Below are experts of layer 5 (counted from 0) of a mixture-of-experts language model. Rows are named router (the router's row for the expert) and show model dimensions 0-127. Each number is 50 + 15 x the weight over its row's rms, rounded and kept within 0 to 99.
After each expert's rows: a language model's description of what the expert responds to; "comes after" lists some tokens at least twice as common just before its tokens as in all text. This comes from a sample of Wikipedia text that the model never trained on. Tokens count by the router's weight.

# expert 20
router:54 52 51 48 46 89 64 40 79 37 48 40 79 69 64 42 64 46 42 63 51 48 56 42 50 37 54 20 50 38 49 23 43 38 71 45 32 49 56 27 36 49 66 32 54 51 41 56 44 43 00 64 49 63 48 73 72 33 59 54 58 22 35 41 47 36 22 51 37 38 61 72 43 43 38 52 64 37 49 28 44 82 36 56 52 37 40 49 78 48 42 68 58 67 37 34 41 52 43 57 53 36 62 72 55 53 69 41 33 41 48 67 49 30 38 32 57 56 65 51 72 17 49 57 70 35 68 62
It responds to: Table cell separators. The pipe character separating cells in Wikipedia tables, often after a number, percentage or place name in results and statistics rows.
comes after: ")", "0", "3", "6", "%", "5"

# expert 62
router:32 60 35 56 46 55 43 43 64 39 40 35 67 49 54 31 46 61 33 36 70 59 47 33 26 47 71 41 47 67 38 27 41 20 63 44 64 48 49 27 31 41 73 55 38 47 60 40 30 67 43 48 68 53 57 64 87 66 81 40 68 42 44 55 33 37 55 60 28 35 34 71 66 48 42 45 43 42 66 41 53 76 52 39 46 79 34 46 73 60 51 59 24 40 56 25 45 60 36 72 78 30 69 52 95 45 54 48 43 54 63 53 32 23 56 44 51 40 66 69 59 44 20 62 68 24 51 45
It responds to: Latinate prefixes. Word-initial prefix pieces re, de, con, pro, pre, dis, ex, sub starting words like reassignment, regain, subcontinent, Prestige.
comes after: "-", " re", " the", " \"", " (", " co"

# expert 21
router:28 46 60 56 58 77 54 47 65 35 59 40 66 51 12 38 58 55 46 63 61 36 50 29 62 52 44 23 25 46 64 39 32 39 58 28 41 74 67 38 40 43 74 32 50 25 65 69 70 35 54 47 64 70 73 67 77 50 71 28 55 22 27 62 24 18 37 53 55 34 51 61 66 36 36 52 55 50 64 43 62 58 40 72 57 64 28 51 68 57 46 51 38 22 57 22 36 35 46 51 54 28 65 65 65 46 50 51 37 74 50 57 54 35 43 47 60 51 61 65 68 23 22 49 57 30 61 47
It responds to: Table cell numbers. Spaces, line breaks and digits at the start of table cells, in scores, page ranges and populations, such as 1–2, 18,467; also race, police.
comes after: " |", "1", "–", ";", "2", ":"

# expert 45
router:66 62 29 56 51 87 60 31 58 47 53 20 80 75 24 41 48 45 41 68 52 39 82 28 43 63 41 47 34 51 71 36 32 14 53 31 45 47 68 54 49 41 68 37 59 29 81 57 53 52 35 53 57 76 67 57 68 46 95 46 60 31 41 63 38 34 49 47 29 30 64 64 58 39 39 66 39 45 61 28 65 58 37 51 75 51 46 64 49 63 39 60 42 27 50 29 34 55 32 46 53 33 57 76 53 40 37 49 49 67 29 58 46 38 54 48 67 45 62 47 59 52 20 45 56 30 60 61
It responds to: Verb stems after to. Base verbs and verb-like stems after to, and, not, or would, often before -ed or -ing, such as portray, address, sign, allow.
comes after: " to", " and", " not", " was", " would", " be"

# expert 28
router:43 48 32 73 45 75 56 40 55 49 26 23 62 62 27 49 56 61 34 61 55 38 49 47 34 48 52 05 39 59 55 45 60 20 49 34 49 66 40 48 22 49 55 51 49 40 50 70 65 37 08 46 46 62 79 74 79 53 58 40 70 17 59 48 22 31 17 60 40 30 47 74 32 36 49 61 57 39 44 51 48 49 26 51 61 63 55 69 60 58 64 56 37 33 41 46 57 40 60 58 54 50 57 76 93 52 53 50 27 75 54 59 28 31 46 48 64 63 42 40 54 42 50 56 51 35 55 47
It responds to: Inner year digits. Third and fourth digits inside four-digit years after 18, 19 or 20, as in 1872, 1938, 2025, plus century.
comes after: "9", "0", "8", "1", "7", "–"

# expert 9
router:50 47 22 46 35 50 51 52 63 25 38 19 69 53 41 39 49 46 51 56 39 38 55 31 59 55 50 30 49 40 44 53 46 39 59 56 50 67 45 33 38 56 88 20 43 42 64 60 65 44 35 50 53 61 51 41 75 67 59 49 63 12 46 35 13 29 50 65 38 45 38 80 52 16 49 51 57 51 51 40 63 58 45 55 61 44 28 50 67 59 42 48 40 30 43 45 43 46 66 40 47 52 59 63 94 31 51 46 40 49 40 66 32 09 43 45 75 49 80 47 60 01 52 47 46 38 65 43
It responds to: Single digits in tables. Single digit tokens and number words in sports tables, scores, rankings and percentages, such as 4×, 6-7(4-7), 6.56%, finished 4th.
comes after: " ", "1", " (", " $", ":", " −"

# expert 13
router:17 38 46 61 58 75 62 47 67 34 54 38 68 49 10 34 61 67 42 57 56 42 44 34 62 51 44 25 32 45 64 34 29 39 59 31 43 70 66 37 38 51 72 30 51 37 68 68 65 33 72 42 59 73 71 61 74 51 72 28 60 26 18 66 26 22 37 48 47 32 51 55 68 40 30 63 60 54 57 45 54 65 41 67 45 54 34 52 68 56 47 45 32 16 55 23 41 40 40 64 53 37 67 67 61 47 53 46 47 72 57 61 52 31 35 45 55 47 58 61 67 29 18 49 63 36 64 51
It responds to: Table-cell spaces, place nouns. Space tokens opening number cells in sports and statistics tables after | or ;; also capitalized nouns in names and titles, such as Wind, Ice, Film.
comes after: " |", ";", ":", " on", "aged", " around"

# expert 47
router:55 34 31 49 37 56 46 24 54 45 38 32 67 54 50 45 52 49 34 52 58 55 58 44 50 47 51 26 33 67 40 49 36 37 48 44 53 73 59 22 36 48 71 34 58 38 81 77 77 46 33 54 65 54 67 67 68 64 57 30 41 35 24 60 14 20 43 73 38 49 33 63 58 46 59 46 70 49 70 40 56 55 28 57 35 42 39 45 79 45 39 54 42 24 50 18 46 37 42 61 45 41 51 79 86 43 58 38 52 63 47 54 39 12 36 54 65 56 70 56 66 20 49 68 68 44 71 48
It responds to: Digits in numbers. Individual digits inside years, scores and figures, mostly in tables and date ranges (1995, 1875–1954), plus table headers like Species, Country.
comes after: "1", "2", "0", "3", "9", "4"

# expert 34
router:43 43 32 47 51 77 88 43 42 33 42 27 73 58 29 21 79 49 45 42 48 51 57 31 41 56 46 31 32 57 35 27 33 32 53 36 54 55 63 38 42 60 53 52 45 48 62 78 59 22 19 43 63 54 81 46 65 54 79 24 45 33 57 72 46 46 32 49 49 37 51 37 57 30 44 58 46 40 50 45 55 83 48 65 45 39 38 54 49 89 48 52 49 49 65 20 52 50 48 66 50 30 77 52 89 54 57 50 54 66 58 61 61 25 57 54 66 59 54 50 63 23 20 43 63 49 39 50
It responds to: Range and separator symbols. En dashes, hyphens, slashes, percent and degree signs between numbers, as in 96–95, pp. 81–115, 17/41, and quote-attribution dashes.
comes after: "0", "6", "5", "4", "3", "7"

# expert 27
router:41 69 47 52 45 68 66 39 56 35 41 21 78 57 39 52 49 44 27 52 43 44 60 39 43 32 53 55 55 69 61 34 24 53 69 41 49 66 58 35 38 41 48 51 48 56 44 78 56 43 01 43 54 66 62 55 69 60 70 60 63 44 56 36 10 36 25 43 59 25 48 52 53 19 64 48 48 64 61 55 48 72 41 52 60 62 25 50 58 71 44 60 57 65 54 47 26 35 46 50 53 42 62 70 97 47 72 37 50 53 50 47 31 18 51 51 73 46 55 62 81 19 26 62 62 51 43 58
It responds to: Commas. Commas, including ), and ", after nouns, adjectives, names and dates, ending a clause or list item before and, which, but.
comes after: "s", "6", "5", "4", "3", "7"

# expert 43
router:30 34 61 58 44 77 66 45 75 34 56 31 71 51 36 21 64 56 44 52 57 35 50 22 48 53 41 25 39 40 69 29 31 43 58 21 46 63 66 43 37 53 70 34 60 42 57 72 61 39 58 43 53 72 79 67 74 74 70 33 52 24 28 52 31 21 27 58 53 39 50 74 71 33 37 64 52 58 60 38 56 65 28 66 32 52 30 61 64 57 44 44 38 28 56 33 33 34 48 60 65 38 66 67 67 45 54 50 42 59 51 52 62 32 47 41 61 34 55 63 62 30 28 37 42 22 71 43
It responds to: Table pipe separators. Pipe and + tokens in wiki tables, especially trailing | after runs of empty cells, and goal-difference signs like +27.
comes after: " ", " |", "0", " —", ";", "%"

# expert 11
router:20 42 44 53 47 80 67 45 62 45 55 41 64 59 11 48 61 57 37 58 63 42 48 30 46 60 36 21 33 65 62 42 27 36 47 25 51 64 74 35 42 44 79 26 55 31 69 78 69 38 57 45 53 72 75 64 74 48 76 34 51 28 20 72 27 24 33 57 52 40 52 56 57 41 31 69 55 63 58 42 68 63 49 70 56 53 28 51 66 61 45 53 38 35 57 25 35 39 41 40 49 32 62 65 61 44 36 56 41 68 51 55 49 37 53 41 56 50 69 60 64 26 17 41 59 37 59 40
It responds to: Mixed topical nouns. Content nouns and names in prose and tables, especially medical or social topics (alcohol, cancer, COVID) and places (Berlin, Germany, London), plus months.
comes after: ",", " of", " on", " and", " for", ":"

# expert 37
router:52 41 50 45 24 64 46 17 80 45 54 35 56 42 29 23 49 85 54 41 31 34 45 54 44 54 56 39 58 68 39 47 52 34 66 47 48 63 62 34 22 26 46 31 43 45 43 60 43 43 38 56 50 77 86 56 80 50 70 27 71 49 20 36 14 30 32 76 30 64 47 52 52 27 40 28 49 45 54 43 51 64 25 70 55 55 51 53 51 48 39 53 47 53 44 25 43 67 50 30 66 43 55 75 56 61 74 50 51 43 71 42 62 43 54 45 51 68 60 49 49 19 15 57 68 42 53 53
It responds to: Word-final suffixes. Word endings like possessive s, the th of ordinals (thirtieth, eightieth), er, ist, as in Maggie's, Novelist, footballer.
comes after: "'", "’", "th", "ho", "kin", "teen"

# expert 24
router:41 43 25 45 36 96 51 44 78 55 43 51 84 55 45 61 39 54 39 37 39 58 45 33 56 55 26 26 52 59 75 68 51 33 43 62 45 38 41 50 31 44 70 26 79 55 70 86 66 42 30 28 52 65 67 71 86 53 61 37 64 33 36 60 30 33 40 25 50 48 30 59 66 37 40 48 73 38 58 34 47 64 48 67 59 35 33 53 58 53 55 56 56 42 59 41 25 41 35 40 61 42 49 50 74 71 67 36 50 50 36 41 40 34 40 50 47 54 38 54 71 30 44 44 79 54 75 32
It responds to: Month names and name pieces. Month names after on, since or until in dates, such as June, July, January, plus middle pieces of names, such as Bre-nd-an, Hu-ll.
comes after: " |", " on", "|", ":", "On", " in"

# expert 59
router:29 47 37 62 48 64 45 45 65 60 36 48 62 33 24 59 58 56 71 46 53 34 69 27 51 45 57 33 33 61 69 49 37 41 44 41 43 51 69 29 39 65 74 26 58 41 62 49 57 37 54 50 37 74 38 43 89 44 78 32 59 30 53 57 29 22 37 40 58 49 46 59 41 42 50 31 41 63 42 25 58 81 33 60 42 43 48 61 94 69 43 50 27 27 59 20 38 40 73 65 64 21 63 83 67 59 70 50 53 46 49 66 50 29 56 50 56 46 49 52 60 19 45 63 58 30 51 59
It responds to: Roman numerals and No. The numeral I/II/III after Division, Region or regnal names (Konrad I), plus No, no, Vol, Jr, and stray digits in tables.
comes after: " ", " War", " Force", " Division", " League", " Group"

# expert 19
router:29 36 39 47 35 99 63 50 30 47 21 42 71 43 55 41 37 48 35 35 39 38 31 37 58 73 57 39 45 70 59 39 41 31 74 36 50 63 35 51 49 67 72 63 41 39 44 67 57 55 40 55 50 66 55 68 83 46 47 40 54 32 26 77 19 27 50 69 44 23 47 57 49 31 43 38 72 43 76 50 56 66 26 76 53 37 32 75 50 41 52 55 42 29 31 25 50 69 48 50 56 36 61 70 56 60 51 45 49 33 53 49 53 48 41 55 63 53 69 41 76 36 57 53 63 40 72 80
It responds to: Mid-surname pieces, concessive words. Middle word pieces of surnames and place names after St, W or F, such as St-rick-land, W-ether-ell, Rot-ter-dam; also although, while, though.
comes after: " St", " F", " W", " Co", " B", " E"

# expert 39
router:49 42 23 52 40 48 71 14 58 38 35 38 62 55 34 52 52 57 41 65 46 30 49 37 42 56 45 40 55 39 49 36 37 27 61 48 44 53 57 42 43 37 87 34 36 49 55 75 50 47 20 45 40 63 78 67 50 48 67 43 64 41 35 56 23 21 52 46 51 35 35 58 61 55 59 45 38 57 56 44 41 49 36 68 56 57 36 56 53 56 35 66 59 37 42 22 51 40 65 60 55 40 87 98 88 63 56 45 44 55 52 70 64 06 57 51 62 70 62 49 87 20 51 56 48 46 58 45
It responds to: Decimal and coordinate digits. Digits deep inside long numbers such as coordinates, conversions, ISBNs and counts, as in 1.609 km, 83.7352°W; also million, sq, km.
comes after: "0", ".", "5", "3", "4", "7"

# expert 5
router:57 69 29 44 28 61 74 22 65 45 44 35 83 72 35 35 48 68 45 25 50 23 63 42 67 43 53 28 26 53 74 36 30 33 51 56 35 39 65 34 49 47 57 52 50 28 56 75 40 53 42 64 53 61 52 61 63 46 84 27 55 42 35 49 27 37 52 34 40 33 58 65 72 35 52 57 53 31 42 55 40 75 27 49 69 39 58 30 61 59 38 60 39 27 42 36 29 57 72 63 74 48 63 64 63 48 68 45 43 67 38 48 41 33 41 55 48 51 62 63 81 40 21 31 58 24 34 65
It responds to: Particles and concrete nouns. Adverbial particles after verbs (speed up, save up, making up, back, off) and everyday concrete nouns such as water, sea, home, night.
comes after: " to", " of", "ed", "ing", " in", " and"

# expert 49
router:50 65 48 56 39 78 56 27 48 43 46 24 59 50 23 30 54 47 46 59 52 33 65 40 35 43 55 32 58 48 46 47 42 66 46 52 40 78 35 49 47 42 66 37 44 39 60 44 39 47 10 57 71 68 84 78 49 42 73 65 59 21 31 57 43 14 40 35 48 24 47 61 38 29 65 45 56 53 35 47 51 78 34 76 42 41 43 60 80 56 64 62 33 61 46 24 25 47 43 62 46 67 55 68 68 39 69 68 41 72 57 72 44 16 53 39 71 50 69 50 72 47 40 44 41 46 62 40
It responds to: Prepositions after verbs. Prepositions to, for, by, with, against right after a verb or noun, such as interest to, picked up by, retribution for.
comes after: "ed", "s", " due", " used", "ing", "able"

# expert 52
router:36 47 45 43 62 64 65 48 46 33 53 52 70 40 46 38 45 63 59 53 51 34 49 38 27 32 43 45 29 31 42 40 30 40 58 44 56 39 59 37 43 40 82 57 54 58 51 54 58 55 40 42 62 40 43 66 78 74 79 44 52 15 32 79 33 12 55 40 41 36 54 68 37 18 44 44 51 44 64 52 49 60 46 57 40 43 40 72 69 72 43 71 59 37 46 07 42 33 47 48 55 37 57 74 86 21 78 51 32 64 52 58 61 40 36 43 56 39 50 36 67 42 41 45 66 29 86 62
It responds to: Capitalised prepositions and ut. Capitalised prepositions and prefixes like At, By, To, Co opening phrases or names, the pieces ut in Neutral and Out, and table pipes after numbers.
comes after: ".", "%", ")", "0", "5", "6"